Below are experts of layer 7 (counted from 0) of a mixture-of-experts language model. Rows are named router (the router's row for the expert), gate (a neuron's input weights, with its number), up (a neuron's input weights, with its number) and show model dimensions 0-159. Each number is 128 + 24 x the weight over its row's rms, rounded and kept within 0 to 255. Numbers have three digits each.
After each expert's rows: a language model's description of what the expert responds to; "mostly gets" lists some tokens that are sent to it at least half of the time. This comes from a sample of Wikipedia text that the model never trained on.

# expert 9
router:111118123187128119118146174094139128108141168106119164143117124152122102129153197142102139155175098174169165101119105137140127099115154128127127137178139116128130112092090134137153147102123102127107131152119117114115174172138107137127116124144087122126130138138125131157159082161125132127131160107125158108166111109111125112109175164112123097083108133167155113165105142138113117164125106160100126140121154160149125125111101119169114129094178127109099114143110143102063141146109130
gate1:125114130116183120070211142135110130161146107147143109119102119127092139129125135119124128113080139141161134140128117080116121145136130093113126122103143101163148111154113138150160095121152073082126159126100141126143089112153158100111127112116112120100136136167130114134142153126129146157121151130121073160132124106110090092129137113095146119136103112152150143146134082115101139168101147131137192110108154134121142118156096113112155057134140151174135154159125128108164115137131108
up1:122089090143166140101154139131099148131097141177161115157140118121107148128094107122121128152149140153115088134143122113082106108148188104139086107103127125132124106142158130183089148127120129125090172169154124126078111149106110119126134137130174103092126137120125174156119122125132141095110127150132131180132142157151112096105144138107107093119136115152170184162147136154139083143134150123105154119128142158149156082164169132112112130134152130145097107103084125109135099103112135
It responds to: Abstract and creative nouns. Common nouns for activities, works and concepts after articles or possessives, such as video, development, art, design, opinion, game.
mostly gets: " video", " development", " effort", " art", " success", " relationship"

# expert 53
router:101095115170117111112149149131113177083119166088101134122107118119100101146145144125088134142145085176138150106139156131115151103086145125124127180127117088089123109078120129133142121105164121127133120161097124122107177159105100144129130134121058101147112099143135125112140117151120143132165154100166136125123107121110107113116144128151093125103132151181131112161088145143102137112130099172103171128122153159127113121099122114131106170105150116130097137097120135109111149077106169
gate1:159156096141114026120145107165103132102129169142117135125156114141096119109117149097147098125125160123102080164080150109120120128127081133117152144174133135110115108144127140121159120138085112124138157123161120115095128106115119101111094080160105148143149164135127115094119117132107121101134113124123188125100139136122119104119154104110147104117122149143108087148105126119160154123117137130145122137184174097090120129138124146101186148149107165144123108148131119122173138108150148
up1:097095101182118134172135137148166114082127137108147132125126111138137126111129130120154139124095132125127142114111103148106100180096108127091125141129135140127118161124132088094126144147149147162116132092140134156162142157123152164154123126138143179088124183123136091137119086125090163155110126162159137096141118125120112057134106135099129112099107142099108151112158128121119132151121091102141161185114165121100098118188143097114101075117148127091113156121128151127133116124092116
It responds to: Word-initial prefixes. Prefix pieces opening longer words and hyphens in compounds, such as re, pre, con, pro, inter, as in prestigious, counter-preparation.
mostly gets: " re", " con", " pre", " pro", " dis", " inter"

# expert 19
router:085097124146127092133146131106145116114150160110117175132092122167104125129152180143099138156158087157149144104133090134120128112107142138111116179152160123101150106097107159104105167111134119124125137151136116131133167142124104170137115136172067118127143159127122157153149112154117118125122189114143162131166092130129112123103157132147128101086141120141137111174088162145135121162126138173097137130133160166155124129102102122150111130099165129091107133145119138105060142143106123
gate1:130131163125099128135105130141147149128147182130140121118135110098131138150131083122122135131125141143129123199154169107152147123145148139132191136144127131154147112090119146125146125116170146127171162138153130127153114096125146198112139159110107136143098077123141119129143158112122129149161106115095109108169138156138084116080089120093147131185114100125187172145131121113145123155116145130177138163137107100124124119106144141174127118153158158155139157095135141141155148093127132
up1:116135137122092125122117136092130114162133167161098146101090171122135128161096122118076121110166105129142114131168147148116147147149132125133136135169157117093116087173122123130105135116124130107083123134142143124072137098170127138105145116139103082110116136130117112116082184078131146118065102150141118124125132150116112150152111151135126149122134136103134134151114179114183085158093139087149118139136125140156144163093147123127132172089123141120161092113102151100127086146110114
It responds to: Verb stems before suffixes. Stems of verbs and verbal nouns left before a suffix, often after prepositions, such as pursu(ing), surviv, help(ing), limit(ing), portray(al).
mostly gets: " surviv", " cover", " tell", " due", " lack", " help"

# expert 5
router:120099093134124096100175156115129149107158113106096130157122085177124106129158145142120111183119118126143154113127087147130144096101140118115109129148139114123157118106108110152129167090133078163104124141111081127082183160153141132125139130127106108140105140143099129137144101161125137093187178109135184129153130099095107119110170107136131141098097128139128126125122138100128117157153116145134146128097144142138126118107116135169119164130137132083109142176086160100097139159091137
gate1:111112197106140119115139167122092087083107144127115146130119145162153146164111134080130142116148131120137138148147111108120105095170125113149127136126101102159143128115120105171128120107147098175118130131092121190107088137080144084161174147151109100159152196122123099121128133147159135120117120101111150119169161098121124133104115129123118130156144150115145130139101096153141125168138132113104103139146125109153100142174149095138134151135129123101087127131105126183110113111080133
up1:132108143128154147101155105115145124166177106150126126114139120083113090136139112124156122183070156132116113144114189119169145118102126089132116129123163142123120114130114102075127116134087128147083125089152146116167086154116119110108148113100143146140121130136106138131164127106114176126183136114118133100159107094162122143134113147144135131120147108120152123113134109136180163138128103127136117141129092130139083107163135162086133124117152090092209140117094137131145140121154120
It responds to: Country and state names. Names of countries, states and nations, especially after the United, the or in, such as States, Kingdom, India, Japan.
mostly gets: " States", " India", " Germany", " Mexico", " Pakistan", " Japan"

# expert 13
router:082097084147132097128177125122117137126152165105129155121106103144116108145186170116111129167149080154152141122125078138138144128126137121116131149135124104104132104100102146103122152112153131140101124147119093125134171155133085153109110143169116127115134162127122162124150112156094118118127157134141136105183101113108110119122164144138129123095138103116155101156066168161099119127142113164081128112135150156171093103095118122166089119100170126114129144143104156108094122153094114
gate1:183151135089162112159161143135111135128132077164142152133110114126143158119137111110157145150095164144132112141135116146162106129110149090130175108125104110133121133112112118112134112159120097105159135110101098155156114168123148132084151214130107182112126115118131144145133140136111142160138116144100119114122128149092131077197124139134121096140165141157131170102130135143107143113147109109092110120143116085124117150117156184110060093153124108111136131127114100131135133120127120
up1:103159133118126139135093165092112123098118160135142130136155120142136085139127145125096121128129156111153096139132183100121104125160129125120142142134115129159131091186145118136146107186148137137136118155129164127104103103110124112192163098133168078142148083110133133140122156113164105101096115116165133151129116121155133163132082121106153108151126125126114105137165111094151118154153129165130145160118144090118125116196112109106152166119086167171162127100091123142141103128112115
It responds to: Common action verbs. Everyday verbs in narrative prose, often after a subject pronoun or to, such as took, moved, gave, broke, plus their -ed/-ing/-s endings.
mostly gets: " took", " moved", " went", " tell", " returned", " get"

# expert 58
router:121102090146139087114184153109122104098134143111120161163096099149110122139137172146091126155146108165199162137103118150101166084108153102137103140178142105104127126094094133132149168091128108139074113120116098102109166145144135161110127148128116113125121149125125107154134123150105135108149167137118133139141119085088111108120145130139111147110081138171161116144099114107129128107120106151119129149114161160175119120125092145155124146120157134127124143155118145114085134148071144
gate0:120138139132143132152098133133132131116102172116170123117129133113121111137109136100098109140152125088103123122125094104113128090096097152100127102130112171142137133152110111120110059117152121146135143164109105130171173159131107101127149108100161138115126137157159147141145126136118161168163103110110154117139157129121127124131111078145136145116102127122148105081091057112164120105153116126161134141116150144091141162106177131105109117162064087125101146153138131162150104117186153
up0:125094113148165133114149109105107115127117098155142133154103147121120170149156133077123169172140149166120137096132180140084113112094160134161152110117132122111099136105111111157118153157100145125125130112092117116130158124146113103152105114133147158167127129171110137100151150105155108165131170100141158172152137116128101129119144122129131123150116133104169131148156154170102077168088144121127114089182140139128135137118149081142136165093157139083080116123088115125106149123141107
It responds to: Groups of people. Nouns and quantifiers for groups of people or entities, such as women, people, men, anyone, many, three, American, government.
mostly gets: " women", " Women", " people", " men", " those", " foreign"

# expert 52
router:106094133162121108146149163140113101094144103135110159129124123158112123143172168170081156162110075129131144126101119149129138119087162107139102132156112118132144102123113129117124156095115114149080114161127086146091159143171082158112100146114118105144120102140125172119124085163127156117155155159120146098148093120109107132111168116119117125111106143128172124144115152116119110160131121115125154169111186150142073111105113166153116132100146140094144149140100131096090139151112142
gate1:107128145121123110103130108125140091153108143093134122104159099107134106079138140151150152154138138132118143157171107147142142107155165113135115081119099123122137145111121115132080138152104138144114169152095116158129160116140146115117083096117158120114097109147091099102129113052153124122137123109130141154105100127163088130124154140104188175144132129122125151158111131143078136099118121129161158132158167136116086158109121142136167072089125123130149112111141127102134141077164168
up1:145075129153144107110154136074101160114177140088096103098134095152148176129123152099143136125148097112078157101118113160126169141140131171082122126104112130170122133113135141092104157124125127153148097172119141105125149153127138145135129106095152139104142123097132131168162129111127116150108138143124150120148135110145124144123111151121156148094091159116159148138110161086098108177073097157167118110158141121163151133142153085124115122148130094165160134106139116144138089125113128
It responds to: Cyrillic and Slavic name pieces. Cyrillic letters inside Russian and other Slavic words, Slavic name endings like -ović, -ich and -sky, plus some table pipes and closing parentheses.
mostly gets: "о", "ović", "а", "е", "к", "в"

# expert 38
router:122095119113107095113167142125120153124144166113107136139104118128113124141149128113156116179153124137121139112113099125124139114132141115156112124148140092132145103090125114121118173105125087167077123127115064132096153134153110133130125177131136111158095108152080153113141115148112135134139116123154134076165151098078097127105197129133088121111103122150137094129102118155108149131135086131124140140076150124138115131070117116168121155077131117118081115142108147118097139127127189
gate0:147189154115164121137134097154113121155108149132150137146113117111148136145122075098115142142143124126138165124144153124131127113109140127107153085165123127131114124111148181153105187167133096170106102111180121110109128127108111111132102138149133163137093165133139117122098156155108116110111154124126161121133161099114151127130091142115099104145153159158074125122105129090139122120140125156144157103177167174152129139102131174154165146163130123166127165139111080087127136118159159
up0:137112152109144169135108141092088126102169105149110149139130160105145170106097144102114133146147126171123115145125178094108152108109112160155123169148118112113150162136139088149147139157110119175120097148137169098156107148139112129123132102162120171133147131161148172094116129124110156161125129112197125156164148132149128152118113137136159103122144142154102133131145087127121122139142154172161162138139122136143126158163122086082098106133149124137139127125173119145123169189116111
It responds to: Word-ending name pieces. Final pieces of place names and foreign words, such as Byz-ant-ine, Thist-le, -chester, -burg, -heim, -borough.
mostly gets: "wich", "abad", "elle", "heim", "chester", "burg"

# expert 44
router:102100111151125141144153160100126138109132178113104152119108109154114120153123176117080152132155103130133123106128112140124159104142126112109110141144117105096181090120111113119108136101157112124095137150122142126116153158130139138137089142186115096122152131140132175117132097173117141100116176116163143123155099124112131111089195125159125138107093110145140136162093154135109140135132092170114135110096160110140090166063147122141089117095146117110117138107097153086104125106133165
gate0:136142124100136124164105152144152177130119140136116137112113096118171134136086150111099129118092120188120106106143128108095127109144155121137192146159108106112123124169119141176160101096144119154120105149107094112107125155123136109160140147158132111151108106152181168157104098151099152087118115108100143153160130142093135111104143156091078170138134124125073148114161112094129127102152124136134142113117125167113128108118131125115091140148129090138151147128134105123165193132157141
up0:094113117120121137102118107125144154160152106123104123102147178110141137117159147157086124144079117149093151127120105161130165160160141110089145135126097125111118180119114092159130139151164147114111107106143126061135154140130144119147134131171160145141103102117157116110130068133133109122145162136154100106139073163145107155142141116123156098164137110152147120146158148116148129119121142133123163125111122145110115099059110123074115123133130121152077165123129122163138140125128065
It responds to: Inner pieces of verbs. Inner pieces of Latin-root verbs and adjectives before endings like -ed or -ation, such as ade-qu-ate, exe-cu-ted, depl-or-ed, regulat.
mostly gets: " regulat", "activ", "plic", "ili", "semb", " consul"

# expert 26
router:098085105149116107137163135135140149106144174114091120135133110147115103148126166138109141147137113148128131102135114160124116117132112129132121163164111099087132111122118135120092183102149090126068134148142089135097153179142145151135141156143107122169165144134111150114133104157094155101124152113136143114153117127126127113109163114155101121114094090161147140161098154128099119121155120147128177121091145115119109131084114144146124118089133107090111141129066156070128123096125195
gate0:123130123085159100118150147169145086111110174128124128178138098112121124128151113107117177173126141167134106124111128139107128152141134117094070102107143091125128087133137129064132115098116192118134123161139123143154146130137165122113104143139133178139154098100142122114128125160127122080092140158095131167143170147106122142138153129154158138109119144134149168135165146144109121093092088114162131137117105141145139090112152155070126177110149127125105130156143133099124112132137135
up0:126143110157121126140086079145142090134127156160147124123151156180096123146140168098186119138135150109120113132150107089125129111107150137136161140131100078089104151139158106123155148093098143097136098170138168129091123082170126169134143167114113147114146116092137116153119117129140140128145122135119130116109110109095154101104154129126124073159092125134156085126106104117153108117132117135083103119178146081137143168142096141142125138148140142116125113106085139098138134083108158
It responds to: Romance-like name pieces. Middle pieces of multi-piece words, often Italian or Latin-looking names and terms, such as Aval-an-che, Condo-mini-um, Nin-ten-do, Va-cu-um.
mostly gets: "ili", "avi", "enti", "van", "bass", "ci"

# expert 50
router:111096111177129121132148147149130108096155121131103158145119117141104126125162156168082149150128072134148164139096113166128148129086159149153114110143118138140142132121119138145154161073095108156083113134124101126082130127168080161108098119131131080108125121137095159113148112153140125123169155165135156118152105135088136103093149089143106101108125164132169096150112116125112101158142143142114151178105143128133082108100107134140122131105148126109153155137110146095077150143123142
gate0:108089126154117143136136154173130112102105111162117121188156075154118133137118140116107108111125097172122126118118124144138146146104137140120117099132094122138150164122102139166119118132114127122148124128189074138118147111167127078108121120165084117137091109138102120170108129136148131128086129105107183151110092105130106072146093111123099128105122106160098122139112170085125140149127125116129092146160156136108151105124125176120138114122100119117175139141122099086167130178128147
up0:104110104117114132102157177104099089090113148139115142112119134084137124072129135113125079106081097136143074138111114185131108136129153143107112132125102077125156141129127136080148089164115148143142102089096128137119116096157162102140144119082140157149099122135171102182158103156116081176152143165165144101142108154117110142109114143154112108110130139133149116138148154143156129114113136148134093145137108137090118140137139130110127140120111171164172128120139107159130136145140121
It responds to: Word-final pieces and surnames. Final pieces of surnames and plural s endings, often in table cells or lists, such as Lang-ridge, setting-s, Evans, Singh.
mostly gets: " Kumar", " Evans", "Neill", " Thompson", "ović", " Wright"

# expert 18
router:137088086137107097104142127120107170126176181127106134105128111124105109172162125136089131147153123134122160131138094158111146128119147116145127146157120094129164090112097118121130141079154096127083125123112098135118138158144136129114101124158091101162132133129091110114107117139110140143128136097154139106130114102103107118111169101135125140120117127152167110195084130177109141137169089136112179135078138123138101146103113132149109142087139126105073108120123155079135153144121168
gate0:160167119139083139129076097172125091113117140097138138139144145127113124113100105146164110125139119120142089091133133153132121120117122125115147150110138136147140161133142110117085102114101110100133111121107108129118109120122131093098112134131065107093111113143137166092070128151084099152140097145114105120158128120164074142153148118135172104127081089124163134125122091147116166145103121129181123136113157102106106123144127159126118133110143151102180121078084143103107092087133147
up0:108094124098131107118159122152104131094111131111143105123103164089110106133118113153136171144130146107116091088130118103137142107121136112170184102177122096093132144135112071135105103127137129121169133120145140111105137146136135126108094137109126137150153120098110103103087085165137164136125151077136104165129117101128129157090126121147155120128128152160134131144134139165121167165132143149129184130126140119136203145066145121150146112132127128118138110089102094116071150154110143
It responds to: Foreign-name inner syllables. Middle vowel-ending syllables inside foreign or uncommon proper names, such as Eliza-be-th, Yar-mo-uk, Youss-ou-f, Cs-á-k, Sas-ka-tchewan.
mostly gets: "za", "nie", "ë", "tte", "è", "nne"